Weights of a small mixture-of-experts language model, trained from scratch on English Wikipedia.
Size: width 256, vocabulary 8192.
Experts: 48 SwiGLU neurons an expert, 8 picks a token.
Training: a variant of Muon for the experts, 10926 steps.
Below are experts of layer 2 (counted from 0) of a mixture-of-experts language model. Rows are named router (the router's row for the expert) and show model dimensions 0-255. Each number is 50 + 10 x the weight over its row's rms, rounded and kept within 0 to 99.
After each expert's rows: "raises" lists some tokens whose logits its average output raises strongly, later layers aside. This comes from a sample of Wikipedia text that the model never trained on.

# expert 109
router:46 44 57 53 60 38 51 62 41 55 52 46 47 61 43 56 51 62 45 35 50 46 47 40 38 53 50 46 41 48 39 41 39 53 35 39 47 42 33 42 73 68 69 32 63 62 59 54 49 37 60 56 39 59 40 51 70 47 55 43 42 52 42 51 54 49 50 43 44 49 49 59 49 61 54 49 46 58 57 52 41 49 47 36 58 34 46 45 49 58 45 38 60 46 60 64 42 40 35 72 68 67 39 53 31 53 38 59 33 45 38 74 45 42 38 60 47 41 48 54 65 58 36 46 41 39 50 52 54 49 35 35 60 44 52 51 53 44 60 58 70 51 55 54 60 53 56 45 61 37 56 45 55 61 40 54 50 48 39 39 47 33 66 48 55 40 40 49 52 48 39 54 48 42 66 49 25 50 48 66 68 64 70 60 58 49 44 44 73 59 27 65 51 61 50 60 46 54 51 59 60 44 47 34 51 52 42 52 67 48 65 61 55 44 62 43 48 66 55 66 60 61 45 33 58 44 36 71 49 67 68 33 43 32 42 51 47 46 43 57 39 50 64 43 70 38 58 33 49 44 53 61 41 44 43 49
raises: "also ", "added ", "a ", "no ", "an ", "said "

# expert 163
router:27 50 45 47 48 43 53 55 55 45 42 45 47 45 65 57 46 47 49 63 53 51 43 51 46 45 46 49 48 51 50 43 49 67 49 24 50 51 56 32 47 48 54 39 62 50 62 38 40 38 61 31 48 40 39 44 62 51 64 44 57 38 56 61 35 48 61 64 44 48 57 54 43 50 38 42 44 57 60 55 36 65 49 44 57 35 57 52 30 43 29 59 40 60 36 49 44 55 57 37 40 60 70 56 43 51 35 29 52 56 54 53 43 42 64 42 51 52 53 47 52 42 31 50 42 45 70 44 46 37 47 61 64 50 50 54 58 55 65 65 51 33 40 49 39 46 49 50 65 59 39 45 56 48 45 45 38 60 73 62 49 46 65 55 46 48 33 48 54 67 74 48 34 57 42 63 63 39 47 41 66 55 43 45 51 26 32 68 50 45 62 40 52 61 47 51 43 43 45 40 33 58 52 40 56 47 56 48 46 39 46 52 37 56 49 61 49 55 62 52 39 39 60 40 68 50 49 46 38 57 57 42 30 57 68 70 56 59 59 40 49 66 65 62 55 67 49 56 60 31 31 68 62 47 73 54
raises: "ti", "enti", "ist"

# expert 83
router:52 52 59 46 39 39 38 46 48 47 36 39 44 42 44 52 46 63 50 50 57 47 54 50 56 34 32 54 66 58 61 51 60 69 59 41 42 58 63 36 68 54 49 72 66 58 48 51 36 38 55 53 48 43 40 49 50 51 57 53 34 36 34 62 26 39 51 45 52 48 47 64 48 59 26 54 42 54 49 49 64 46 45 54 46 64 44 57 58 41 61 46 64 66 51 45 40 35 58 42 45 35 63 53 63 45 57 51 52 53 38 38 65 49 49 40 55 44 65 52 48 75 64 51 65 60 56 48 58 55 74 63 24 43 48 57 43 57 48 35 32 54 44 54 61 53 49 49 57 60 52 52 42 42 66 54 76 50 56 52 59 36 28 59 38 30 58 42 26 62 42 48 46 51 70 56 28 54 37 37 44 59 48 61 61 51 49 41 66 36 35 58 52 43 59 53 49 45 42 65 63 45 46 64 54 47 71 35 54 50 65 50 36 51 53 58 59 52 52 43 58 35 53 60 46 57 43 55 35 40 59 52 36 51 45 53 36 58 47 73 52 68 45 56 52 54 47 41 47 59 59 59 45 48 50 42
raises: "Format", "such ", "|---|---|---|---|---|"

# expert 188
router:60 42 51 58 53 42 60 55 65 34 42 58 60 57 38 62 60 41 36 66 35 44 69 41 59 52 50 48 52 57 43 49 57 62 41 49 51 34 58 30 68 34 49 59 60 68 57 31 34 55 53 57 41 30 35 51 63 39 41 42 50 39 31 44 28 48 45 38 51 41 32 56 55 42 30 43 30 65 49 57 46 61 31 46 35 52 47 43 41 37 43 32 45 51 41 34 46 66 49 63 31 51 63 52 69 34 63 48 50 56 44 71 45 50 69 40 42 72 50 55 67 40 44 52 41 43 64 58 45 50 42 65 31 57 42 46 48 55 53 35 34 47 54 54 45 43 44 38 39 42 39 41 50 53 56 45 55 43 51 63 53 43 59 56 59 42 45 48 55 50 41 50 52 49 55 51 48 48 53 42 72 52 60 45 58 36 47 46 49 35 51 60 45 47 56 55 40 69 51 41 54 40 55 47 73 44 39 49 66 43 61 41 43 69 51 42 53 38 55 65 63 61 52 42 44 56 47 68 50 33 33 57 45 65 59 55 57 50 49 48 64 50 43 61 40 50 31 56 57 48 62 56 49 55 57 51
raises: "ersh", "ington ", "oted "

# expert 97
router:58 66 46 56 54 38 32 52 61 65 61 52 59 64 46 45 43 48 43 37 50 66 40 45 61 66 55 53 44 54 36 54 40 63 52 39 43 58 57 54 31 46 45 44 41 41 67 51 44 61 41 39 47 67 47 67 47 51 53 48 47 44 52 55 26 47 65 52 59 41 41 57 51 50 64 36 44 51 43 49 38 47 58 39 46 43 44 56 52 68 37 37 41 66 53 66 38 50 55 39 35 55 42 54 33 39 41 31 43 46 47 43 52 59 54 44 41 60 50 60 49 44 55 47 32 45 31 51 59 48 49 36 60 70 52 52 62 57 28 72 56 72 60 55 51 57 44 57 65 63 56 44 60 46 42 52 46 65 39 49 57 60 50 56 50 58 66 67 31 48 47 63 48 42 56 43 31 39 46 54 62 53 32 59 53 68 51 44 39 49 74 66 30 70 55 59 35 54 52 36 36 38 51 46 38 40 48 62 51 55 46 61 53 43 39 39 41 51 51 55 40 50 38 55 40 40 51 59 57 43 50 52 52 32 67 53 69 49 42 32 35 39 43 63 36 45 62 51 58 40 60 55 59 41 41 31
raises: "including ", "but ", "with ", "while ", "which ", "and "

# expert 245
router:35 47 49 52 52 31 40 57 40 59 68 55 40 67 45 53 58 61 57 52 62 48 45 37 53 43 55 55 45 50 49 59 53 57 49 51 49 59 63 40 45 47 46 63 50 40 36 60 35 57 51 44 42 45 43 41 60 55 51 40 59 59 27 67 60 64 39 41 51 55 44 32 33 47 35 48 70 58 44 53 34 66 53 59 49 42 53 40 51 52 57 51 53 39 47 56 64 50 44 68 29 51 47 42 65 63 41 68 55 43 41 54 63 37 69 45 50 28 51 55 35 58 60 41 35 49 63 63 60 49 48 43 48 54 44 56 38 31 50 39 29 50 67 40 40 43 52 49 59 57 58 64 54 55 63 53 38 54 34 62 50 34 57 62 47 56 45 53 47 52 61 47 32 57 49 41 55 74 63 65 69 37 44 41 48 44 37 43 47 62 30 50 42 46 31 55 40 67 54 48 63 38 50 56 57 44 48 32 57 58 55 47 62 52 52 39 58 43 60 52 43 55 49 69 37 47 30 48 50 44 37 57 54 67 50 48 47 68 42 53 41 56 26 53 26 66 43 63 59 49 34 45 49 40 45 50
raises: "| ", "– ", "was ", "as ", "|", "Note"

# expert 31
router:58 38 54 70 59 57 61 50 54 58 67 40 51 48 39 57 46 44 38 48 48 55 52 45 43 53 42 49 52 49 42 53 33 51 38 56 45 48 49 46 64 34 49 44 59 59 47 42 58 46 53 53 53 51 60 51 54 48 68 52 45 57 27 66 35 48 67 33 44 48 34 47 47 47 56 65 36 41 69 46 45 56 37 57 47 31 50 51 45 51 42 44 46 23 38 63 48 44 41 68 36 56 46 32 66 65 46 48 52 55 30 43 39 62 68 35 51 46 57 61 64 34 57 47 58 54 64 50 43 54 59 47 60 46 26 49 46 36 57 58 66 48 59 43 72 61 40 52 57 42 58 54 32 47 46 52 43 71 36 34 48 43 52 39 61 64 53 47 29 58 56 37 54 49 47 50 38 50 55 63 65 56 70 53 42 48 37 52 58 49 48 61 29 64 60 48 46 36 48 41 60 50 58 51 55 46 60 43 41 55 34 61 55 52 67 42 66 67 61 38 56 63 21 42 46 44 30 64 48 54 55 25 50 64 41 53 40 42 45 63 58 40 45 52 41 50 52 52 46 55 60 61 57 50 60 44
raises: "certain ", "possible ", "latter ", "second ", "period ", "further "

# expert 254
router:68 48 45 63 48 31 70 33 49 40 57 70 74 52 46 61 56 40 35 47 51 34 54 66 61 55 42 38 62 44 52 49 46 45 53 47 52 67 68 36 52 34 46 51 46 30 44 45 43 63 44 42 52 46 58 38 58 64 64 43 41 30 32 38 42 54 53 36 41 44 42 47 50 40 49 65 55 46 50 47 52 60 36 52 37 42 58 48 69 37 51 31 49 39 40 50 56 52 43 50 35 65 70 49 55 42 52 53 50 46 45 64 53 48 58 36 52 65 37 54 68 33 52 57 38 50 56 52 38 51 61 62 47 65 37 51 49 63 40 47 36 54 40 50 71 64 52 54 38 53 41 39 37 51 36 56 67 72 39 49 50 54 44 59 59 66 62 50 52 41 49 59 49 56 34 50 38 50 44 52 63 53 59 56 47 59 44 49 38 60 36 48 57 54 38 54 50 66 47 43 64 44 51 72 80 45 65 41 53 38 47 41 47 50 29 47 56 48 55 52 52 48 41 56 37 45 38 58 61 44 70 61 50 62 33 43 66 52 60 49 50 58 62 74 48 55 42 45 51 48 61 39 49 51 58 43
raises: "vs", "to ", "and ", "with ", "Jr", "& "

# expert 244
router:34 31 52 52 61 47 41 51 42 47 58 48 49 62 44 36 40 63 44 50 61 51 52 50 42 33 45 56 39 45 63 57 54 47 34 61 52 37 52 62 60 41 55 43 49 63 45 56 52 41 53 67 44 72 79 66 53 50 61 57 60 30 53 44 56 55 74 41 63 52 49 45 41 55 69 59 34 31 66 46 33 57 67 34 63 57 40 46 50 33 48 47 54 53 49 51 52 44 55 57 57 60 50 53 42 42 32 31 45 68 61 46 54 62 49 62 45 48 60 65 59 36 58 42 36 33 38 61 61 35 35 50 62 44 39 56 45 34 38 68 65 34 49 61 38 75 58 58 48 71 55 45 50 42 50 41 54 36 61 33 59 46 48 57 43 59 51 36 33 33 46 51 62 62 50 58 59 44 38 53 45 57 69 51 57 64 49 42 51 50 56 59 57 54 46 55 37 44 46 38 41 55 51 52 33 38 46 60 46 41 58 48 47 41 56 53 37 49 38 43 45 55 35 47 49 43 54 46 58 56 60 44 69 53 39 40 34 53 39 42 54 44 47 38 42 49 41 47 38 40 54 35 66 44 45 38
raises: "he ", "they ", "it ", "its ", "the ", "she "

# expert 130
router:40 49 36 34 27 47 45 38 52 57 44 31 42 59 53 51 27 61 52 44 53 66 49 43 58 53 53 52 55 58 35 49 35 57 70 54 42 43 57 44 42 57 47 54 56 34 67 51 66 33 43 48 53 69 36 62 32 62 33 51 44 48 33 59 60 53 46 68 61 70 74 40 39 53 59 49 44 52 48 49 69 63 36 54 61 44 43 52 37 55 56 45 67 57 68 58 46 60 48 53 58 54 45 63 62 49 38 35 51 54 53 50 46 56 57 36 51 38 66 62 41 43 48 40 54 61 40 50 54 44 61 53 60 40 43 60 61 53 48 71 67 60 38 50 46 49 50 47 42 57 59 43 34 41 34 56 46 42 62 47 64 57 48 49 46 49 63 53 38 47 28 58 48 43 44 45 38 49 51 43 55 57 38 42 54 61 45 48 50 29 64 62 39 37 37 59 42 28 47 57 52 61 40 46 42 54 42 38 38 44 40 55 42 47 44 50 62 49 52 46 27 42 56 63 35 37 53 32 45 43 59 54 31 60 55 38 43 61 40 52 51 49 61 51 74 33 59 43 43 47 46 60 52 45 61 32
raises: "take ", "produce ", "develop ", "perform ", "allow ", "ass"

# expert 56
router:50 59 47 58 47 67 29 73 57 52 30 43 59 65 47 55 39 60 38 57 53 53 54 46 58 61 49 55 31 55 44 41 36 63 57 61 51 44 60 46 54 42 47 51 42 56 55 41 44 53 56 43 59 49 57 47 51 33 41 48 58 37 63 70 50 64 55 66 58 52 67 56 65 59 49 42 48 46 54 54 40 36 48 55 58 45 41 62 63 54 63 46 59 45 51 56 35 47 58 44 44 58 38 52 33 59 47 41 49 60 42 30 53 35 65 43 59 48 64 44 52 76 37 55 31 45 43 53 46 56 42 25 49 48 36 40 70 54 67 51 69 38 44 47 55 45 50 58 58 72 44 50 28 54 48 47 46 58 37 63 57 65 54 56 61 51 56 69 54 53 59 38 53 44 36 43 72 38 40 65 50 39 47 47 39 61 57 38 60 64 56 36 42 43 33 53 51 41 53 61 57 57 45 58 29 66 55 61 64 46 48 48 55 70 54 36 48 59 49 38 36 52 70 57 46 46 41 36 66 56 62 48 68 43 66 53 48 52 44 38 61 37 54 51 58 48 48 40 44 57 48 66 62 43 64 49
raises: "addition ", "the ", "those ", "front ", "a ", "199"

# expert 93
router:49 43 57 31 47 38 59 53 48 66 72 60 47 47 42 37 59 30 34 37 43 43 41 37 59 48 38 57 36 45 46 52 40 46 48 51 52 47 46 46 42 36 65 39 40 61 55 50 60 48 38 33 48 60 62 44 33 66 59 53 45 33 44 56 46 36 47 54 59 37 37 43 68 63 62 52 50 40 49 48 30 64 53 52 48 51 45 56 62 61 47 47 33 62 42 50 56 39 67 54 54 61 63 57 37 35 32 36 27 59 47 41 71 47 59 52 34 35 57 64 51 48 69 46 62 32 45 49 55 40 36 33 52 59 55 26 59 43 47 46 63 66 41 61 49 61 49 65 60 52 53 40 35 48 37 48 28 47 49 39 33 62 42 55 48 37 37 60 42 56 56 67 62 43 71 46 41 37 63 41 63 51 58 49 41 53 45 47 54 49 53 54 41 37 44 53 51 71 47 55 50 50 57 46 48 43 41 67 42 56 43 51 48 44 43 45 53 69 47 55 48 60 58 66 54 43 47 50 58 57 54 64 37 70 36 49 36 49 54 44 38 32 33 41 40 50 58 46 59 44 48 56 61 41 43 45
raises: "others", "therefore ", "others ", "sometimes ", "thus ", "more"

# expert 1
router:48 36 61 52 52 51 65 72 36 53 57 50 45 59 54 53 38 72 57 49 53 38 44 61 52 49 63 53 46 50 57 53 56 53 29 64 48 49 41 67 46 40 39 46 56 23 47 54 56 45 49 55 53 57 54 51 70 57 45 53 54 45 59 49 61 37 49 63 53 56 51 46 44 43 70 47 54 41 64 55 47 34 47 47 48 36 54 47 55 46 39 49 42 44 54 59 57 65 33 35 43 40 62 66 32 69 59 38 52 34 57 48 32 59 42 40 45 46 58 55 65 29 65 53 46 59 22 49 59 48 61 43 73 40 43 49 40 49 35 64 41 37 55 48 48 51 44 64 64 41 54 66 62 48 49 45 47 46 64 50 61 57 46 61 53 65 38 57 36 48 41 47 61 58 58 47 62 68 39 46 30 50 50 58 50 57 52 51 39 25 55 55 41 61 58 50 37 34 52 45 45 46 48 28 43 40 44 53 46 37 45 63 49 27 42 37 51 35 54 54 47 54 46 49 37 48 74 59 51 43 68 54 55 42 59 46 69 53 64 52 41 60 52 38 60 27 37 46 53 59 31 47 47 46 39 41
raises: "those ", "his ", "he ", "some "

# expert 190
router:65 49 50 50 38 47 48 48 38 61 45 34 45 46 42 51 43 70 61 48 53 56 52 60 29 57 46 49 31 55 35 49 43 44 34 63 51 37 46 59 60 41 54 60 44 50 40 42 31 44 64 51 49 59 56 57 61 54 43 48 69 42 63 53 54 48 40 44 55 56 53 48 36 61 45 67 39 53 69 47 71 51 51 51 57 35 49 40 52 39 48 57 58 48 55 31 46 46 38 59 59 62 56 53 32 36 46 31 49 60 42 56 43 58 52 49 34 44 32 52 57 48 54 67 30 56 28 49 44 65 47 51 58 55 76 47 55 34 42 42 67 44 55 48 63 68 54 56 59 64 53 38 41 54 45 46 53 43 65 34 65 72 47 51 50 46 62 45 41 58 62 39 48 83 45 38 48 49 33 50 48 46 51 55 58 59 58 40 47 56 38 43 39 62 58 46 52 44 54 46 61 49 47 45 45 60 57 57 60 50 24 35 37 39 52 66 47 51 43 63 43 55 46 45 43 53 51 56 64 55 51 48 68 43 33 63 54 40 37 39 28 41 69 46 47 34 38 55 43 38 38 65 57 37 47 46
raises: "his ", "the ", "those ", "a ", "their ", "these "

# expert 248
router:50 54 68 37 45 71 63 41 43 62 55 42 48 59 44 44 57 58 34 46 54 58 63 55 62 45 43 48 35 56 62 58 42 46 51 65 44 56 63 70 62 62 56 42 63 59 30 39 34 51 44 54 48 62 53 45 59 44 63 57 58 49 56 60 58 36 67 58 71 53 48 39 43 63 56 39 43 35 57 50 55 60 39 29 40 39 47 34 52 38 58 47 66 56 52 37 49 52 60 39 60 65 41 52 46 42 44 48 47 71 62 33 38 47 46 42 58 61 51 32 63 52 59 52 28 55 54 58 50 51 46 53 55 41 58 60 55 54 51 44 66 47 54 53 59 56 48 51 44 49 47 52 53 48 52 56 58 41 54 52 41 44 33 40 56 50 61 67 50 58 35 44 41 53 60 52 44 59 46 50 40 47 59 60 47 60 56 49 52 61 80 51 30 60 58 48 50 57 52 66 68 58 65 78 53 41 56 52 62 57 23 38 56 55 47 50 57 54 49 33 46 60 61 57 42 44 48 54 44 61 41 45 67 27 59 42 29 57 40 51 52 36 63 56 54 57 60 52 33 54 61 73 59 29 56 35
raises: "board ", "the ", "top ", "tak", "stage "

# expert 186
router:65 42 36 34 46 56 54 50 54 37 33 52 49 42 69 58 74 46 45 50 55 58 59 53 41 52 40 55 46 45 55 53 43 42 56 55 44 56 52 74 66 58 64 54 42 50 55 66 55 36 49 65 44 53 32 55 57 59 47 53 44 68 48 52 48 45 60 51 65 39 81 33 69 61 66 51 44 42 61 45 45 43 46 53 49 34 46 43 41 55 29 40 44 36 64 67 61 37 37 23 58 72 47 60 33 65 47 56 42 57 54 34 33 60 45 39 68 49 52 51 67 47 46 44 47 51 48 45 61 61 42 55 57 63 39 53 53 62 39 63 51 52 47 59 54 57 42 43 67 45 52 33 40 47 40 50 42 58 47 49 51 41 57 52 52 54 73 33 59 27 36 53 53 63 57 57 63 44 62 61 47 54 58 42 51 68 56 60 55 30 42 57 46 50 36 58 54 42 40 69 62 65 57 44 33 44 43 71 54 55 66 52 41 42 54 57 54 55 46 50 40 58 63 32 47 50 44 33 44 54 67 46 45 47 64 50 45 62 56 55 51 54 40 54 67 54 47 50 62 45 53 57 48 39 61 46
raises: "own ", "first ", "also ", "entire ", "great"

# expert 105
router:54 70 53 44 67 54 50 51 62 59 63 50 69 56 39 54 41 34 35 60 65 60 62 44 55 68 53 47 56 51 59 60 60 69 35 52 48 60 32 67 50 59 46 42 63 52 43 45 42 39 39 53 38 40 39 50 53 47 41 41 60 42 54 62 65 46 36 42 41 55 47 63 63 43 58 46 47 56 47 51 32 41 52 63 41 67 44 43 41 31 50 61 35 31 46 48 38 72 65 38 37 53 50 56 61 72 48 58 59 44 51 61 55 66 46 51 53 48 66 57 58 49 56 42 43 55 37 58 40 48 55 55 33 52 40 58 42 36 61 38 44 59 57 62 44 52 58 55 38 53 55 70 57 43 68 53 65 43 49 52 65 43 46 33 63 68 36 53 36 37 65 49 70 54 57 53 67 54 32 61 63 48 62 54 39 46 46 50 71 60 39 58 43 58 53 55 69 56 46 60 55 59 58 42 44 41 48 46 62 54 67 56 43 49 39 67 63 44 55 43 37 37 39 43 38 41 45 32 43 49 46 67 46 52 67 56 43 32 50 42 47 56 46 31 59 50 44 53 49 41 47 42 58 60 34 55
raises: "=== ", "== ", "==== ", "==", "===", "Scientific "

# expert 35
router:52 48 40 58 41 61 46 45 56 54 42 47 41 59 48 42 54 39 60 40 60 48 46 40 50 28 51 62 68 51 56 43 48 46 43 31 51 73 54 67 59 43 53 40 27 30 52 53 35 43 38 50 51 56 64 57 53 73 55 49 64 45 36 45 52 48 46 50 41 50 53 52 59 38 46 58 57 35 58 44 63 31 54 48 40 50 46 54 56 38 49 68 51 46 70 50 41 35 59 37 57 59 53 55 58 44 60 44 58 38 61 50 50 28 38 34 43 58 40 45 50 66 41 41 59 37 52 53 24 63 61 39 46 52 67 43 47 68 35 58 75 53 38 49 32 46 46 61 36 34 41 49 38 53 59 51 41 42 55 56 50 46 58 60 60 58 48 40 48 39 42 69 39 44 68 36 57 37 34 46 56 53 62 60 51 51 46 67 56 38 38 46 50 58 38 60 65 63 59 56 52 60 38 61 43 48 47 71 49 50 41 58 56 45 48 66 35 57 31 41 50 50 67 61 49 46 51 51 38 48 71 54 41 57 46 39 47 48 55 47 64 61 61 66 60 53 73 69 51 58 54 60 49 55 54 44
raises: "and ", "is ", "de "

# expert 77
router:59 40 53 62 39 55 54 39 46 49 27 59 53 65 64 44 59 49 49 38 53 53 29 45 47 34 36 51 44 50 36 38 35 48 60 68 51 30 58 46 55 61 34 31 32 41 65 57 34 57 50 62 48 44 58 37 56 54 46 35 51 68 42 54 50 61 43 55 54 46 50 47 50 52 52 64 39 48 37 53 31 57 63 50 55 54 61 41 49 57 37 63 64 53 61 39 36 56 57 42 47 62 57 41 53 55 55 54 46 47 41 54 61 35 67 35 27 67 57 55 41 74 50 62 56 43 37 42 61 58 48 55 43 45 64 60 61 40 49 62 57 44 50 50 53 44 46 50 29 51 43 59 37 65 61 51 45 57 48 57 49 40 48 44 48 53 57 65 45 45 46 32 52 46 32 43 66 43 40 48 52 46 60 50 53 37 58 68 49 66 51 57 66 60 38 52 54 60 55 38 32 41 42 62 54 54 49 45 40 41 58 59 39 71 47 60 41 56 48 48 37 44 62 59 49 54 28 59 63 33 45 56 44 60 59 72 62 67 35 55 42 60 39 55 60 42 48 58 49 37 61 61 26 44 40 63
raises: "(", "and ", "from ", "coach", "coach ", "in "

# expert 14
router:61 52 61 45 59 73 55 61 41 59 54 40 48 65 46 40 57 51 33 41 48 50 58 51 52 54 47 54 38 50 42 50 55 49 62 71 47 37 52 74 53 48 56 43 44 55 30 20 55 50 67 74 51 72 66 56 59 33 42 43 58 58 58 55 50 46 52 60 68 52 61 39 31 57 69 61 55 39 48 44 53 51 40 44 53 39 43 31 55 60 53 55 52 47 51 64 49 51 53 43 51 61 57 52 48 65 44 59 44 66 45 41 44 55 51 51 59 53 43 61 51 35 53 55 43 59 41 49 47 61 53 46 70 47 49 66 47 55 44 41 66 46 47 46 47 62 54 33 49 49 47 42 40 48 64 48 40 68 44 65 59 46 44 37 62 64 62 57 49 64 31 40 49 47 54 43 40 53 48 67 46 52 51 48 32 59 64 57 61 68 61 54 30 37 71 49 53 38 56 52 58 64 49 49 33 57 40 40 41 58 29 55 60 48 62 43 67 59 49 35 53 60 60 43 42 39 46 42 45 67 54 49 70 46 58 43 42 55 45 34 61 22 49 44 72 35 60 41 38 60 47 56 53 42 50 41
raises: "particular ", "certain ", "consider", "less "

# expert 174
router:34 47 53 72 41 60 43 75 39 64 62 41 64 62 36 51 32 44 59 60 55 33 55 64 40 50 58 50 50 60 34 52 39 65 48 43 50 50 61 45 55 48 27 46 68 66 51 41 39 39 60 55 44 31 67 50 64 37 51 62 67 43 64 64 60 51 43 60 41 53 53 50 55 51 38 36 61 62 51 47 40 55 41 57 51 35 43 56 67 52 46 58 63 35 55 27 41 52 59 65 30 49 56 54 51 53 41 34 64 52 32 65 41 48 57 43 50 36 22 49 54 51 59 47 61 41 48 52 56 56 38 34 44 48 46 29 65 39 49 48 72 34 50 50 60 55 57 56 50 45 49 51 39 47 56 45 33 41 38 64 52 68 57 69 50 62 44 44 47 65 68 48 49 66 49 40 48 55 37 59 55 52 34 58 42 52 37 46 52 56 49 47 61 46 37 49 45 61 50 67 55 44 55 40 43 62 58 44 62 64 49 33 63 60 46 44 47 49 55 44 57 58 54 59 36 48 39 48 46 38 42 34 61 55 53 43 45 50 50 39 37 48 50 57 45 38 44 49 47 55 52 39 66 43 61 36
raises: "the ", "his ", "their ", "her ", "those ", "order "

# expert 76
router:57 41 46 65 50 70 45 48 48 31 51 58 45 67 36 60 63 75 55 62 45 35 61 45 41 59 41 50 53 53 39 49 52 44 34 48 44 55 51 33 60 38 49 49 41 58 51 47 71 56 40 64 43 51 47 46 37 55 52 46 70 42 52 57 55 54 46 52 43 51 42 46 36 51 49 38 62 56 47 49 72 51 36 36 39 44 43 39 68 57 58 36 73 56 39 47 63 59 32 47 69 47 40 57 62 57 55 62 51 45 41 47 41 60 40 58 40 41 59 39 50 64 67 42 66 47 56 50 55 55 46 58 39 55 54 39 47 46 51 43 55 46 41 41 62 53 50 33 29 54 51 46 68 49 68 40 67 65 48 73 59 47 63 36 58 50 58 63 50 61 43 48 59 53 43 40 47 45 50 46 36 58 69 52 52 48 62 44 40 61 44 43 47 51 47 49 64 52 52 65 66 53 51 55 45 60 57 49 62 64 49 44 77 55 65 52 49 70 51 47 54 65 62 65 41 43 48 56 43 41 72 53 71 61 49 50 37 44 45 46 62 49 49 32 45 54 72 31 34 75 47 52 49 43 53 57
raises: "& ", "Island", "di ", "Province"

# expert 212
router:35 55 45 43 55 43 58 32 40 54 43 68 45 49 35 69 52 40 51 26 54 58 38 37 59 43 48 57 66 59 50 61 61 60 44 41 46 49 50 70 55 52 62 42 52 58 60 40 37 39 60 46 58 48 46 43 53 49 41 37 53 59 41 44 35 36 55 61 56 45 43 61 58 39 28 51 69 62 38 52 44 37 43 56 40 35 34 61 37 48 55 55 39 61 48 44 44 32 66 40 68 41 31 55 63 42 44 59 62 62 53 39 64 57 58 65 57 48 52 61 60 58 49 45 36 54 56 60 59 35 44 63 48 61 55 62 46 47 63 66 37 52 66 59 54 41 56 59 67 57 54 56 64 42 54 53 54 38 46 50 49 58 48 67 54 33 38 36 56 52 78 58 59 47 52 52 47 34 70 39 44 62 38 47 67 60 63 35 64 55 58 55 55 59 68 60 40 59 50 45 62 53 53 58 35 40 37 42 47 60 46 67 42 47 60 59 52 53 52 52 56 36 38 56 39 61 69 43 47 44 40 59 39 53 40 55 53 46 58 37 57 50 47 41 66 48 49 42 74 55 46 46 66 50 52 34
raises: "th ", "ason", ".", ". "

# expert 240
router:52 27 51 41 67 43 41 47 49 45 62 42 40 54 22 42 47 68 45 52 46 39 42 28 47 56 54 46 54 40 41 53 45 52 58 60 54 50 44 49 46 69 51 47 43 62 42 38 38 65 41 57 59 45 62 57 56 72 60 35 50 37 52 30 39 40 51 46 43 48 55 48 38 38 54 48 68 67 49 46 77 52 53 39 51 52 53 44 48 33 51 36 27 47 40 58 49 51 36 59 49 49 38 55 49 62 47 51 54 48 62 53 42 69 41 55 64 67 45 32 38 45 66 51 50 51 66 47 35 52 47 43 56 40 61 41 39 61 55 28 38 56 39 49 44 45 49 43 31 48 50 41 64 60 74 41 36 48 30 76 53 52 29 58 48 36 47 56 49 45 31 29 65 46 45 55 35 45 66 45 33 56 44 48 34 55 56 52 62 55 70 38 48 42 51 48 70 61 54 48 55 73 47 54 49 57 44 40 42 53 51 52 54 41 50 49 62 49 57 48 61 46 59 45 50 50 76 46 50 55 62 52 48 64 54 50 61 55 43 41 66 49 49 48 57 36 51 59 52 52 46 50 49 69 61 54
raises: "wan ", "mir", "ific"

# expert 92
router:40 64 44 48 43 54 50 43 38 53 50 53 45 36 28 60 49 36 52 34 65 62 53 45 48 54 47 63 63 53 46 57 64 61 61 47 40 49 53 38 57 44 72 53 46 58 61 54 34 43 44 57 57 45 53 57 48 44 38 42 55 57 41 64 43 45 65 67 57 45 44 68 47 44 45 49 53 56 50 52 43 51 36 26 49 45 40 45 42 43 55 72 41 63 52 59 52 44 66 41 54 32 36 62 65 39 39 51 59 44 39 40 60 63 62 47 52 62 51 64 64 51 53 44 47 36 65 59 42 36 47 63 47 54 36 52 37 37 64 61 40 41 64 64 64 46 59 55 55 45 59 67 56 44 51 55 54 42 39 53 48 71 38 63 37 34 38 39 50 60 54 67 52 34 49 61 47 57 58 34 58 62 31 63 62 64 42 42 55 55 60 39 66 68 67 47 36 51 51 38 62 37 42 61 42 43 55 36 48 65 66 63 54 57 55 53 58 53 45 54 58 33 37 57 46 42 68 51 43 39 53 45 39 49 56 62 47 62 69 36 54 43 62 40 65 36 46 39 68 50 49 61 63 49 55 37
raises: "rd ", ".", "rd", "point", ",", "–"

# expert 87
router:54 52 50 41 57 70 39 49 44 31 52 52 43 51 49 73 51 36 48 41 46 36 51 59 44 56 71 55 37 45 49 59 61 51 45 50 51 54 40 58 39 65 65 47 46 45 47 46 72 48 69 51 53 38 68 45 62 38 39 49 42 71 59 46 63 44 48 62 67 42 45 43 45 59 60 66 54 56 62 50 44 50 53 65 46 40 54 61 47 51 39 39 46 61 47 50 43 54 35 45 52 63 48 46 53 74 48 47 53 47 64 33 46 62 41 48 64 62 37 60 50 18 62 53 43 53 43 36 67 52 52 39 56 63 50 45 61 51 52 40 39 51 53 55 57 62 57 62 58 35 48 47 58 46 54 55 47 45 22 43 49 65 44 63 62 50 54 39 70 44 40 43 44 53 71 44 43 39 65 57 34 56 32 55 42 64 65 59 52 48 48 51 47 51 58 57 58 43 49 55 51 59 54 68 55 43 33 60 37 66 39 53 45 31 55 47 47 33 57 57 48 41 46 47 53 57 67 31 33 72 48 55 37 58 46 39 61 45 43 48 44 56 44 35 71 51 34 63 41 38 54 35 41 47 57 37
raises: "works ", "studies ", "works"